config.toml
experts_per_token = 4
hidden_act = "silu"
routed_scale = 1.0
balance_bias = false
lr_router = 0.00134
max_grad_norm = 1.0
Below are experts of layer 3 (counted from 0) of a mixture-of-experts language model. Rows are named router (the router's row for the expert), up (a neuron's input weights, with its number), down (a neuron's output weights, with its number) and show model dimensions 0-255. Each number is 128 + 32 x the weight over its row's rms, rounded and kept within 0 to 255.
After each expert's rows: a language model's description of what the expert responds to; "comes after" lists some tokens at least twice as common just before its tokens as in all text. This comes from a sample of Wikipedia text that the model never trained on. Tokens count by the router's weight.

# expert 14
router [141  79 154 147 128 119 106 124 150 140 163 108 175 166 119 117 112 171 183 147 155 127 142 140 134 140 138  92 107  79 125 100 138  88 154 114 175  84 174 103  79 156 238 115 104 127 141 112 158  93  89 134 114  93 117 154  89 147 110 148  64 109 196 165 160 107 148  97 163  88 109 127  96 102 157 110 129 158 113  92 115 173 113  75 111 143 181 133 139  88 109 115 102 149  88  90 129 123  93 119 134 104  92 130 163 205 125  86 112 151  88  96 119 138 169 157 145 147 154  29 107  88 107 157  68  73 150 178  93 133 173 190 162 162  73 127 161 131  94  86 126 113 175  35 127 151 149 152 130  92  99 148 134 110 123  89  76  87 140 101 141  95 116 138 154 133 189  98 131 126 150 124 132 160 173 149  88 114  94  70 163  88 135 121 143 131 142 123 142 197 136 165 127 107 119 107 165 148 196 135 126 156 194 164 159 143 165 174 154 146 139  39 176 116  77 174 141 167 105 136 122 140 144 105 144 129 197 146  97 109 111 121 122 129  99 145 100 113 100  90 164 152 174 149 147 156 133  96 123 111 176 100 117 122 166 132]
up3 [127  90 146 168 209 217 143 127  32 142 110 139 128 112 193 148 134  93 162 111 113 104 132 128 163 122  80 109 116 135 136 137 163  89  92 153  86 140 173 137 141  98 149 172 197  85 155 151 134 170 126  84  87 165  79  87 114  57 134 160 129  94 123 127 150 155 195 145 162  99 124 140 230 114 107 177 125 109  64 157 176 122 124  77 135 113  90 154  77 112 114 160 142 180 166 158 144 147  96 145 134 135 132 155  79 107 113 121 100  89 102  75 144 111 103 131 143 181 134 125 125 147 114  96 102 175  83 129 140  98 119 160 133 163 138 133 130  72 187 128  81 147 132 104 148 173 103 158 141 145 127 161 133 155 166  89 147 166 141 129 155 112 144 150 141 135 116 129 110 137 134 139 126 110  70 130 114 156 110 125 138 138 161 178 168  88 127 153 143 129 137  91 110 122 182 150  83 189  96  58  91 141  41  85 149 175 121 127 143 184 145 127  94 174 116 106 167 131 185  65 129 115  79 108 119  86 121 168 147 155  97 152 131 109 165  61 109 153  96 110 102 130 111 104 114 135 110  75 128  74 138 129  87 123 125  69]
down3 [137 136 113 128 150 187 113 144  87 146 105 127  72 144 187 201 128  98 159 153 129  90  84 202 159 143 206 161 155 101 175 208 141  45  88 134  79 161 100 102 140 138 165 123 106  98 184 151  77 114 155 164  92 171 129 126 160 153 136 126  57 139 126  61 129 122  93 130 132  94 157  73 158 121 127 144 162 101 129 121 124 117 105 114 163 119 132 133 153  92 143 140  76 156 126 165 158 123 108 103 104 140  98 110  92 135 178 135  72  83 125 131 115 143 149 183 108 110  90 160 136  87 113 145 110 196 138 123 175 141 134 132 112 105 176 172 159 111 174 140 127 150 177 175 175  91  96 164 153 151 110 131 125 125 167 162 140 145 142 160 118  91 160 127  82  73 129 171  62 111 143 151  85 124  52 118 113 171 197 128 157 163 151 123  76 111 111 174 117 133 108  84 149 113 101 114  85 153 101  79 109 142 126 137 135 166 135  59 124 135 168 144 150 204 127 101 120 148 106  94 154  87 103 138 145 153  94 146 119 118 105 109 145 135 159 123 103 164 149  87  68  79  55 129 113  81  89 117 170  72 140 125 135 113  95 113]
Description: The word or joining alternatives (topminnow or charalito, 1763 or 1772), plus spaces, slashes, ampersands and an between words.
comes after: " |", " and", ",", "|", " is", " to"

# expert 10
router [ 99 189  75  94 121 109 156 142 109 117 131 102 141  80 141  70 119 140 134 150 133 178 121 164 154  91 102  90 132 162 166 150 138 113 142 125 158  85  85  99 121 130  98  95  76 123 136 166 125 182 160 153 158  80  77  98  98 142 149 160 113 105 109 203 185 156 102  98 100 168 164 147 200 110 134 152 114  86 191 170 123 135 107 123 126  91 129  84 160  65 120 168 121 105  81 140  96 150 128  62  62 126 109 145 110 119  97 110 148 102 123 134  83 104 117 144 167 175 127  97  97  75 146 105 139 106 168 119 153 161 144  74 102 170 136 161 123 140 133 128 148 148 216 106 116 152  66 133 137 146 133 192 127 157 122 160 182 118 187 116 132 120 158 127 163  96 136  93 191 125 104  92  89 178  90 168 108 142 109  80 160 106  76 126 171 110 139 127 162 143 110 134 181 129 114  98 123 177 121  68  83 155 185 123 111 167  99 108 158  57 155  73  93 118  89 130  82 173  84 136 157 178  92 147 154 151 154 120 101 135 179 103 122 166 157 126  69 101 129  89 135 117  67 148  94 150  92 134 130 136 175 165 133 115  82 105]
up0 [101 136 179 158 118 151 183 160 141 111 142 192 149 194 165 112 106 126 107 114 100 114  91 101 117 161 136 143  88  91  72 131  87  84 130  77 152 126 132 125 176 118 104 140  80 155 105 130 125 157 120 196 113 146  89 163 161 137 109 126 146 139 181 117 141 124 103 179 136 177 147 135 155 126 182 151 131 144 123 157 154  70  85  81 136  47 135 161  93 118 159 100 135  94 152 146 122 153  96 121 132 185  99 100 127 163  81  97  94 175  66 132 139 106 132 122 100 127 155 185 104 170 112 143 102 146  73 134 149 119 130 112 159 125 194  89 131 119 115  92 140  98 115  74 158 115 110  92  67 171 167 110 133  72 159 111 125 149 167 148 139 186 174 111  87 149  54 154 152 137 109  68 155 129 114  99 161 149 158 105 199 129 160 166 124 120 146 106 152 119 130  73 116 138 108  92 230 149 141 139 147 106 118  97  74 145 143 129 115 101  83 135 161 181 110 120 119 138 107 126  87 100  98  73  89 178 134 171 141 129  49 106 186 136 163 141 146 154 116 170 158  93 189 116 105  90  77 135 136 117 104 129  57 185 101 114]
down0 [137 145 148 155 167 192  47 141 154 135 133 135 130  82 172 159 153 107  79  97 146 120 128 132  76 100 133 135 105 146 202 129 131  77 186 125 174 123  64 126  93 122  98 107  93 178 157 160  96 169 139 220  90  93 161 127 136 176  95 159 142 125 203 160 161  48 164 154 138 125 129  92 131 136 109 158 114 124 130 146 133 133 122 185 130 104 109  87  93 114 135 126 121  71 161 164 189 109 143 114  92 111 104 117 118 162 116 114 107 170 136 152  83 153 138 123 110 106 162 122  93 161 127 209 146 156 124 125 119  88 177 185  93  84 148 164  89 193 109  61 151 136 157  92 111 135 156 113 118 158 103 110 126 111 107 140 100 161 113 153 109 151 146 124  83  80 129  64 126 113  92 178 112 135 117 125 124 109  99 113  97  91 177 145 105 107 120 118 145 113  94 130 133 154  61 163 146 144 124  97 118 138 127 121 112  92 116 130 103 133  89 106  61 134 112 145 134 196 133 160 163 177 149  49 187  86 153 147 138 119  93 112  97 103 124  94  86  92 145  76 177 166 135 149 201 112 121  53 157 159 137 107 193 128 101 127]
Description: Capital or lowercase W and B starting words (Meanwhile, welcomes, Big, W 67-61), plus pipes opening new rows in sports and data tables.
comes after: "\n", "|", " like", " \"", " wh", "″"

# expert 2
router [174 132 103 162 177 163 154 161 140 143 119 172 128 148 127  89 149 177 113 117  99 123 133 157 128  88 137 114 127 143 151 140 129 102  90 118 103 118 181 154  90 112 152 146 206 111 142 131 104 118 189 155  92 106  68  96 126 115 164 168 165 172 130  79 109 124 101 175  70 118 115 119  73 147 132  90 141 111 130 109 150 110 142 176 101 100 120 112 120 131 162  51 169  83 179  81  79 136  66 122 178  99 149  94 152  93 111  80 136 120 136 182 139  72 145 117 144  77 119 185 106 152 130  85 111 194  88 170 144  94 137 121 129 154 126 128 152 114 127 138 178 102 145  93 157 144 144 135 154 146 186  84  10  95 103 178 172 131 148 103 147 100 138 146 133 112 124 150 171 155 127  57  91  67  98  84 125  78 175  76  91  86 116 112 137 167 115 158 111 152 146 151 155 135 125 111 107 168 115 183 169 128 180 132 141 112 159 122 161 132 115  97 128 171 166 145  79  76  87 108  97  24 161 107 162 113 111 102 117 112  92 140 109 176 119 100 173 142  90  98 125 127 115  95 131 120  71 115 108 160 169 170 152 158 127 154]
up2 [129 115 102 213 142  94  89 138  51 147 107 124 164 117 134 130  53  68 133 116 144  85  87 112 156 119 125 103 149 146 149 150 123 176 127  95 122  46 101 159 126 120 177 116 152 218 125 115 191 120 106 166 150 143 133  95 122  96 147 118 178 142 114 179 139  85 191 107 135 156 158 130 135 163 100 147 128 127  83  90 165 109 169  91 146 124  66 103 112 134 110 139 170 132 124 128 158 103 119 190 117 128 163 149  75 157 126 130 155 128  68 120 161 145  74 127  74 173 126 131 115 116  76  83 108 114 136 199 160 118 161  71 155  69  78 164 136 139 134 139 128 111 123 133  81 119 128 177 134 119 173 123 137 133 145 123 132 111 160  95 126 109 122 106 126 126 120 135 104 159 194 130 161 128 113 153 186 121 103 136 200 124 130 165 111  94 126 131 144 114 127  85  52 134  92 108 136 105 161 127 105  99 102 161  82 133 164 159 124 170 103 166  76 123 120  76 113 158 149 155 135 127  67  96 109  93 133 187 165  88 168 151 124 119 129  44  63 132 163  93  99 106 116 156 123 149 128 136 180 245 112 146 132 136 141 174]
down2 [ 99 178 113 152 134 133 203 164 162 193 137  87 133 120 104 101 157 160 146 145  83 118 135 147 179 117 146 148  72  83 101 189 152 202 131 106 214 157 125 199 133 127 150 133 178 130 147 157  44 125 121  87 110 104  94  73 110 124 112 146 128 102 138 188 142 165 140 108  98  93 141 123 169  90 119 118 126  53  98 109 114 131 147 146  98 105 192 141  87 117 103 107 124 103 106 126 107 114 156 136 137 155 109  87 187 143 135 100  98 123 119 133 108 181 155  55 150 115  81  83 139 135 149 146 149 110 163 144 141  86 109 144 126 119 172 124  98 125 129 178  87  51 139  97 123  87 128 117  95 130 108 107  72 155 122 121 146 164 123 101  95 144 155 153 119 123 103 148 111 143 123  95 112 142 129  92 147 142 110  69 100  74 133 117 155  82 138 185 120 176 142 120 154  97 115 147 122 100 174 134 113  96 118 117 206 116 103  83 123 114 130 251 133  85 125 169 130  99 144 128 158 115 158 105 139 134  77 123 151  87 135 124  79 152 185  70 150 202 136 132 154 185 132 133 160 125 178 112 179 155 123 139  51 152 141  94]
Description: The article the or The, mostly after prepositions like of, in, at, as in Fellow of the Royal Society; also recent years like 2016.
comes after: " of", " in", " at", " to", " for", " on"

# expert 59
router [138 158  94 174 111 120 206 156 152 103 102 144 145 121  65 124 132 204 156 145  96 125 117 127 104 131 118 165 217 148  65 152 131  82 130 158 114 160 142 162 107 136 119 148 140 111  85 159 136 123 158 138 168  74 109 113 110 114 152 150 143 116 157 110  89 114  91 106  98 113 139 156 117 148 132 110  79  56  89 115  90 159 133 190  71 182 123 176 112  89 143 115 106  97 136  58 152 170 114 143  99  78 122 114 110 209 101 121 111 104 127 119 116  75 222  80 185 104 146 144 124 156 157 136  99  92  78 119 128 109 125 104 132 153 170 126  87 133 185 127 131 114 153 119 122  79 123 113 113 118 110  73 117 119  66 135 149  95 168 166 125 118 146 143 190  96 169  76 141  85  90 105 159 153 129 152 114 152 117 132 114 156  93 136 164 129  62 161  92 201 103 135 119 120 122 116 114 198 175 135 133 151 186  97 172 103 192 169  58 148  95 135  92 114 104 174 106 142 142 123 133 135 178 166 138 156 139 111  88 157 155  87 151  84 102 114 166  82  81 127  86 114 155 101 125 139 111 203 109 113 158 162 104 115 102 140]
up1 [134 114 156 105 163 111 111  88 140 141 117 173  80 113 131 119 145 178  98 103 187 131 110 148 156 185 118 194  77 149  47 169 132 107 170 107 165 110 150 121 134 139 126  93 142 125 213 123  89 140 146 167 108 136  44 115 123 149  88  62  85 110 116 102 102 127 135 200 119 145  79 217  79 124  66  96  78 149 182 138 111 160 117 100 125 108 139 159 123 109 110 127 129 147 104 178 129  90 201 133  78 109 100 156 138 121 148 141 126 110 173 199 121 169  71  87 159 105 128 100 147 140 147 125 136 136 123 138 104 212  64 147 137 135 184 157 117 120 116 133 154 120 139 169  95 174 127 127 135 144 156 141 111  99 139 140 100 141  87 131  86 159 100 112  85 116 130 188 141 102 130 133 111 115 115 115 155 103 163 115 130 137 147  28 153 186 151 107  96  86 199  93 126 152 130  36 141 104 115  84 149 157 116 145 116 136 110  86 172 116 125  76 179 145 138  70 117 139 164  67 129 139 114 103 120 106 174  99 154 161 122  92 167  95 132 165 127 118 152  99 189  82 101 123 174 100 137 105 115 119 137 114 118 126 126 119]
down1 [108 138 187  64 147 114 127 118 165 183  95 150 108 145 184  49 137 186 104  99 116 121  94  96 110 153 162  92 177 106 124 159 119 134  91  95 118 138 165  96 129 126 111 155 205  75 149 160 107 106 191 143 134  47 118  72 177 120 144 117 141 134 150 129 157 107  89 211 169 100 120 179 137 134 167 102 139 165  85 108 164 132 137 124 111 156 134 123 119 110  81 128 173  83 133  95 138 130 138 177 113 152 115 104 103 160 117  97  81 169 121 155  89 110 181 114 152 162 103 128 154 107 112 147  94 149 122 205 128 111 116 130 105  69 146 158  79 147 138 181 106 120  95 132 127 137 160 107 129 164 150 132 112  80 136 139 126 142 127 106 158  85 116 209 175  87 114 116 114  91 114  67 219 143 131 121 138 143  71 135 119 139 133 102  70 124 142 119 130 150 165 151 143 134 107 172 113  84 108 133 154 121 124 132 124 116 127 155 121  97  68 142 159 133 172 185 160 112  75  69 145 101 131 117 141  94 141 115 142 144 116  32 131 164 118  72 216 136 107 155 100 152 169 112 161 180 112  88 106 142  81 113 162 117 116  53]
Description: Wiki heading markers (===, ==), semicolons in taxonomic synonym lists and racing results, and the after prepositions.
comes after: "\n", " of", " in", " to", " for", " with"

# expert 37
router [ 80  97 103 101  99 152 207 171 104 111 119 136 117  84 135 176 160 204  65  91  97 147 157 176 109 181 163  88  80  52 122 108 162 141 108 122 160 145 132 109 163  90 101 130 127 101 148 153 161  95 147 155 150  92 184 137 105 140 105 141 142 156 151 101 145 102 116 154 130  59 104 118 114  95 136 170 128  67 105 133  51 166 171 141  88 150 184 126 115  86  60 109 144 146 186 108 120 114 143 127  86 106 131  94  70 143 122  98 182  97 139  63 119 214 128  86 143  93 109 121 179  83 167 143  87 144 126  96 127 132  97 178 160 150 107  89 127 143 136  94 127 114 135 160 140  95 121  99  78 138 159 117 138 122 114 129 119 173 140  90 147 109 121 130 133 147 173 151 117 187 155 175 136 179 144 146 156 118 105  70 139 112 133 117  98 170 103 125 133  99 150 184  74  93 167 129 165 122 145  97 115  97 146 171 146 132  96  69  79 189 113  82 121 120 115  87 126 167 125 132 156 165 181 127 115  55 161 126  96 131 159 103  94 130 106 165 119 132 100 184  71 141 197 146  90 103 121 160  87 112 137 179 119 146  97 119]
up17 [154 146 123 163 137 144  81 138 135  99 136 119 161 123 140 140 168 130 160 152 147 132 101 140 133 116 117 127 156 145  79 122 159 129 176  78 111  71 131 135 125 115 120  85 116 178 195  92 184 136  78 149 156 129 120 140 188 130 150 172  96  56 150 107 153 135 163 102 124 158 177 121  98 129 102 107 138 121 204 146 121 154 108 177  95 192  94 115  85 143  83 108 120 137 198 133  93 120 163 101 132 123 183 133 159  99 140 159 156 126  98 135 119 119 118 151 124 128 118 146 132  71  91 110  89 198  85 157 134  96 165 115 173 119 175 124 134 120 135 100  99 105 140 132 100 161  83 159 119  35 180 124 141 158 105 128 129 157  82  35  96  71  80  83  88 137 129 107  79 160 100 184 221 136 112 154 137 132 122 141 167 105 131  71 115 106  93 113  72 103 171 124 117 138 149  92 131 156 128 117  84 131 132 159 110 126 129  95  68 144 159  57  66  97 169 134  97 138 113 158 115 127 145 198 147 176 163  66 124 124  77 167 116  95 106  85  75 156 102  96 100 161 186 101 126 181  93 135 139 147 155 130 175 137 124 157]
down17 [104 166  59 126 117  76 142 142 153 114  77 157 111  95  88 120 147 129 154  93 174 154 184 175 108 148 114 166 212 115 145 106 108 113 147 136 143 136 107 187 176 116 143 108 141 146 159 128 109 131  77 131 135  73 156 105 115 205 122 134 112 150 124 132 178 144 117 118 105  93 103 181 107 155 146 115 111 127  88 114 142 184 119 124  98  95 161 177 105  98 115 156 118 159 119 148 109 159 129 101 127 120  92 131 168 149 162 128  92  89  85 142  67 108 144  79  98 189 148 153 107  96 180 152 144  76 101 158  64 152  94 111  95 131 117  92 149 112 149 168 163 154  84 119 167 112 141 145 145 161 144 160 157 188 132 194  91  39 174 126 172 148 151  97 135 168 101  59 187  77 151  93  99 131 103 128  70 135 134 135  86  89 129 125 130 112 125 111 122 116 126 187 123 114 137 128  60 113 141  90 176  79 146 120 162 169 129  68 112  51  76 135 142 107 184 164 119 155 112 166 139 128 177 174 124 120 143  75  93 124 111 150 149 185  90 132 103 168 169 161 164 145 170 122  95 122 147 117  98  92  69 145 159  72 106 143]
Description: Dashes, digits and symbols in season ranges, years and coordinates, such as 2012–13, 45°22′55″ and #16 rankings.
comes after: "′", " (", "–", "°", "–20", " 3"

# expert 17
router [154  80 127 142 132 154 134 149  92 173 107 164 105  81 110 136 123 173 160 133 130 115 113  94 147 132 105 147 161 141 144 136 151 119 136 105 133  88 163 123  83 136 154  80 105  80 184 163 150 115  89 162 173 133  67 139 193 136  78 153 107 151 122 121 175 147 131 121 127 133 119 119 146 118 154  71 100 108 139 117 159 144 165 153 136 121 113 134 114 150 120 213 197 193 157 120 131  73 122  95 133 106 143 113  87  90 163 124 202 111  98 125 164 148 147 197  50  78 107 140  71 119 160 109 147 139 121  49  28 123  75 120 136 157 138 100 107 137 179 131 128 101 105 145 103  93 119  97 122 118 104 153 133 126 123 110 128  99 121  88 129 156 144 116 140 100 113 165 231 110 141  85 161 114 113  50 139 173 107 160 185 137  96 188 125  99 165 132 147 113 184 176 110 152 115 145 163 151 142 121 173 125 112  96 133 123 133  52 122 150 137 127 172  92  90 120  92  90 107 171 112 101 163 155 188 132  89 151  97 149  99 138 155  84 153 167 113 166 131 145  79 146 205  82  63 156 123  90 141  98  82 166  97 123 102 127]
up1 [158 206 141 104 107 152 117 114 127 130 134 149  79  96  62 121 174 177 165 116 117 137  89 108 148 140 201 130 189 160  83 163 146  86 125 141 162 112 135 114 157 117  96 115 114 120 199 130 162 139  96 104 135 106 146  97 132  83 164 155 136 111 130  66 112 203 100 122 116 136 106 166 140  73 112  85 148 185 152 123 128 145 175 109 103  95 138  63 128 117 113 152 173 126 163 162 178 135 136 108  77  94 176 111  95 140 100 122 133  82 140 104 120 173  89 110 113  97 164 103 149 168 112 113 142 152 154 146 114 210 121 150 150  42 116 116 104  91 106  96 138  64 109 137 111 105 134 128  81 101  92  82 121 167 191 114 135 125 105  91 134 151  74  79 158 105 120  99 141  56 157 153  98 106 129 170 198  96 114 111  95 168  92 103 137 102 121 107 138 148 119 137 137 158 121  96 160 104 171 189 157  68 164 117 113 149  93 155 135 163 197 150 190 108 132 140 161  97 114 155  86 155 137 129 114  91 158 115 185 133 164 211 146  52 157 121 130  96  77 122 135 125 127 100 151 134 119 114 147  97 164  60 141 121 150 177]
down1 [134 129 130 169 115 113  89 143 104 113 196 124 144  80 107 142 143 182 122 179 126 102  65 168 113 129  69 104  81 125 145  73 122 166 114 123 149 190 107  77  86 118 182 115  70 161 175 180 167 116  71 139  67 146 147 162 124 170 153 107 128 158 133  98 120 165 100 160 159 112  68 157 136 110  49 166 165 117  92  99 140 175  51 140 142 113 132 165 146 154  75 126 121 180 122 116 110 110 131 103 120 154 117 214 150 138 103  84 112 115 181 171 120 118 118 120 138 139 159 100 148 117 114 159 112  83 153 101 147 139  74 112 122 139  48 129 127 119 139 146 114 105 141 115 125 159 149 165 128 113 111 163 158 120 137 143 113 109 121 122 145  96 171 172 122 145  86 123 194 129 135 135  60 182 164 112 133  81  98 162 102 101 156 139 139 129  86 104  91 127 119 129 132 115 136 154 121 141 129 154  74  83 131  83  96 160  94 186 150 131 110 129  96 142 123 164 164 127 151 164 195 149 202 154 100 142 134 149 155 127  43 129 203  99  97 124 121 163 108 183 114 113 148 135  77  83  66 134 181 115 136  73 143 163 145  56]
Description: Past-tense endings and by in film and album credits, such as Directed by, Produced by, voiced by, built, published, released.
comes after: "ed", "rect", "duc", " st", "c", "ri"

# expert 20
router [167 120 105  57 134 143 177 124 154 169 153 147 153 102 134 116 103 141 163 213  83 150 156 188 153 129 127 161 134 143 117 102  88 149  78 123 152 101 166 128 170 133 121 140 105  73 122 130 130 103 100 118 149  93 133 114 123  97 103 113  77 132 161  91 135  54 111 143 154 119 129 110  94 186 114 133 142 105 111 113 117 161  73 108  81 159  93 167 121 182  42 121 110 145  94 114 114 127  91 110 162 110  72 106 121  92 128 144  76 133 118 136 132 120  67 123 203 124 128 109  99 165 148  71 157 144  93 135 108  97 125 165 119 148 156 111 165  56 154 174 144  71 159 119 117  74 130 109 134 164 114 112 108 137 101  92 109 108 109 176 160 161  99 190 148 145 109  78 163 109 124 100 147 114 171 166 131 161  97  93  71 134 156 132 142 104 161 153 180 154 104 142 139 115 160 135 154 129 135  77 185  89 194  81 150  79 184  75 142 153 104 212  65 117 146 178 156 166 116 131 141 111 124 147 178 127  97  65 163 120 132  78 153 139 104 153 169 104 166 136 103 189 177 188 166 138 128  89  95 143  81 165 159 141 113 112]
up0 [118  82 152 178  74 111  96  61 110 118 137 159 119 152  95 128  91 175 137 161 108 149  74 128 164  94 126 185 140 157 125  87 170  73 157  79 205  77 143 131 129 146  97 108 121 140 143 138 135 116 123 116 170 138  73  75 134 173  87 161  56 111 141 102 115 112 180 118 112 195 138  97  92 108 113  95 117  96 134 140 106 205 105 127 163 119 125  28 163 106  79 129 148 136  95 138  62 119 239 113 145 179 121  90 115 166 111 128 168 115 105 175 118  88 124 160 112 105 169 160 121  98 120 109 157 196 139 152 120 138 157 115 123 145 156 166 159 136 126  84 119 182 154 141 119 144 123 135 123 102 141  94 132 150 132 109 104 128 167 139 135 114 105 135 194 157 155 177 171 104 202 114  81 120  73 125 163 158  95  97 157  77 172 110 187  87 144 145 131  68 138 112 187 103 134 114 117  83 158  86 112  97 110 148 132 140 171 108 117 131  91  91 124 190 124 124 144 149 140 148 109  97 103 127 159 145 175 139 138  82  97 143 143 160 133 104  88 118 127 123  74 150 121 155  93  91 176 113 155 103 181 137  75 145  87 112]
down0 [130  84 112 198 137 134 131 139 139 142 140 174 144 148 115 129 121 108 126 182 118 147  87 180 138 115 129 149 163 177 164 186 130  97 107 101  81 111 106 164 132 129 179 108  96  43 143 115 126  67 140  77  91 167  97 166  98 153 124 112  77 171  78  83 105 110 134 158  78  67 156  61 110  69 130 160 104 115 142  88 124  77  75 122 144 121 135 203 161 127 104  95 127 149  87 132 122 156 131 127 113 149 109 156 163  81 126 135  97 117 127 132 124  85  63 139 113 158 110 112 140 127 167 146 116 137 179 103 144 135 196 186 137 105 147  88 121 115 172 167 119 150 100 133 115  85 145  73 141  67  32 128 132 128 144 184 109 163 154 121 154 128 112 157 157 124 156  83 168 122  98 102 131 108 190 139 143 131 150 122 116 171 169 164 104 117 157  87 108 110 100 159  97 176 180 136 109 167 138 105  83  60 157 145 100  66 193 128 171  98 107 108 125  99 179 153 146 152 121 168  86 125 110 203 110 146  64  69 121 140 195 168 104 141 152 170 159 152 140 127 134 108  89 161 172 148 111 138  74 116 129 128 127 118 144 144]
Description: Pipe separators, dashes, semicolons and heading markers in tables and lists, such as Year: Team; Car and | Sheet A | 1 | 2.
comes after: "\n", " |", " Year", ")", " Party", " Team"

# expert 55
router [128 114 119 179 105 137 103 103 101 173 162 154 116  83 103 111 141  86 137  90 130 204  91 133 124 114 139 149 137 141 132 167  86  79 101  87 165 117 129  88 157 137 139 108 113 136  69 129 172 119  85 172  87 116 102 205 185 125  78 108  55  83 153  89 159 143 122 182 110 188 122 136 116 134 147 145 124  97 152 117 142 106 227 119 127 116 161 139 174 164 144  89  88 129 188 163  99 110  93 102 107 125 100 105 158 162 109 106  74 133 112 168 136 120 160 129 132 107 188  86  91  79 132 119  87 154 147 116 139 101 139 161 113 118  96 122 126 142 128  96 166 159 104 116 133  95 149 107 134 119 136 117  94 157 129 150  77  86 129 172 141 127 116 135 198 106 133  90 171 135 132 157  95 121 151 148 146 160 105 175 142  53 178 196 128 105  86 135  84 180 127 100 192 110 136 120 126  79 158 173 126 170 169 166  82 166 149 182  99 119 172 105 122 129 121 178 125 122 135 144 143 137 104 101  90 203 140 145 117 188 141  73 136 160 122 132 156  83 164  89 118 126  76 125 158 108 141  71 194  96 117  66 141  75 106 196]
up1 [110 115 123 167 124 130 175 129 135 140 185 109 149 148 152 162 159 144 169 167  47 119 151 175 171 117 132  63 128 133 176 104 124 122  90 118 131  22 139 108 142  80  64 129 121 107 126 127  51 155 132 174 154 167 166 121 104  62 157 152 173 101 135 171 119 108 115 108 121 124 119 132 176 136 152 142 105 110 166 142  95  73 102 178 111 189  76 126  95 132 126 116 142 101  77 155 140 157 129 116 170 118 179 135 111 116 117 121 102 173  69 176 123 151 158  47  76  85 122 175 101  93 106 125  90  85 102 161  84 166 104 189  94 147 151 128 166 130 159 158 124 151 120 185 118 153 119 123  95 221 169 132  98 164 152 116 150 171 173 116  70 123 115 110 139  88 114 162  73 164 125 115  94 131  89 108  99 156 184  79 103 103 147 161  57 141 119 127 195 108 153 144 118 128 181  62 147 141  85 104 148 134 118 106 138 122 150 142  99 139 113 165 133 127 152 127 170 136 137 124  63  98  77 161 129 164  87 104 148 122 104 149  73 141  75 114 156 109 102 138 160 148 132 189  85 135 112 148 107 128 151 121  98 141 115 127]
down1 [ 92 164 130 106 144 109 116  26 124 129 112 125 114 113 133 136 102 167  71 169 107 141 163 145 109  55 160 151 118 133 153 107 110 146 206  98  97 199  60 118 162 160 119 146 112 156  78 115 154 126 137 141 155 135  94  82 100 129 109 139 123 127 125 157 202 157 138  58 116  73 159  43 112 157 153 123 132 113 129 131  96 172 101 103 138 136  75  99 130 142  86 132 128 177 129 140 159 145 101  92 113 130 130 137 151 133 129 135 127 124 131 142 143  94  89 178 111 160 114 132 110 121 107 188 166 134 112 140 130 102 168 139 176 157  77  83 171 120 147  92 111  96  62 186 112 162 205 127 169 106 142 174 129 150 173 120  88 112 183 148 107 176 103 118  89 141 190  93 112 111 151 113 111 119  74 156 144 146 122 144 151 185 116 188  95 108 170 135  51 127  79 145  99  41 134 116  85 186  99 119 107 142 119 159 132 135 102 117 103 151 116 145 149  95 166 123  81 139 164 122 188 109 142 139  88  77 149 113  87  88 159 154 137 121 150 162  79 115 104 112 106 160 158 184 154 120 216 139  98 158  88 143 135 165 100 144]
Description: The article a or an, plus is, are, no, some, often after is, as, by or with, as in by a Russian missile.
comes after: " is", " as", ",", " was", " with", " and"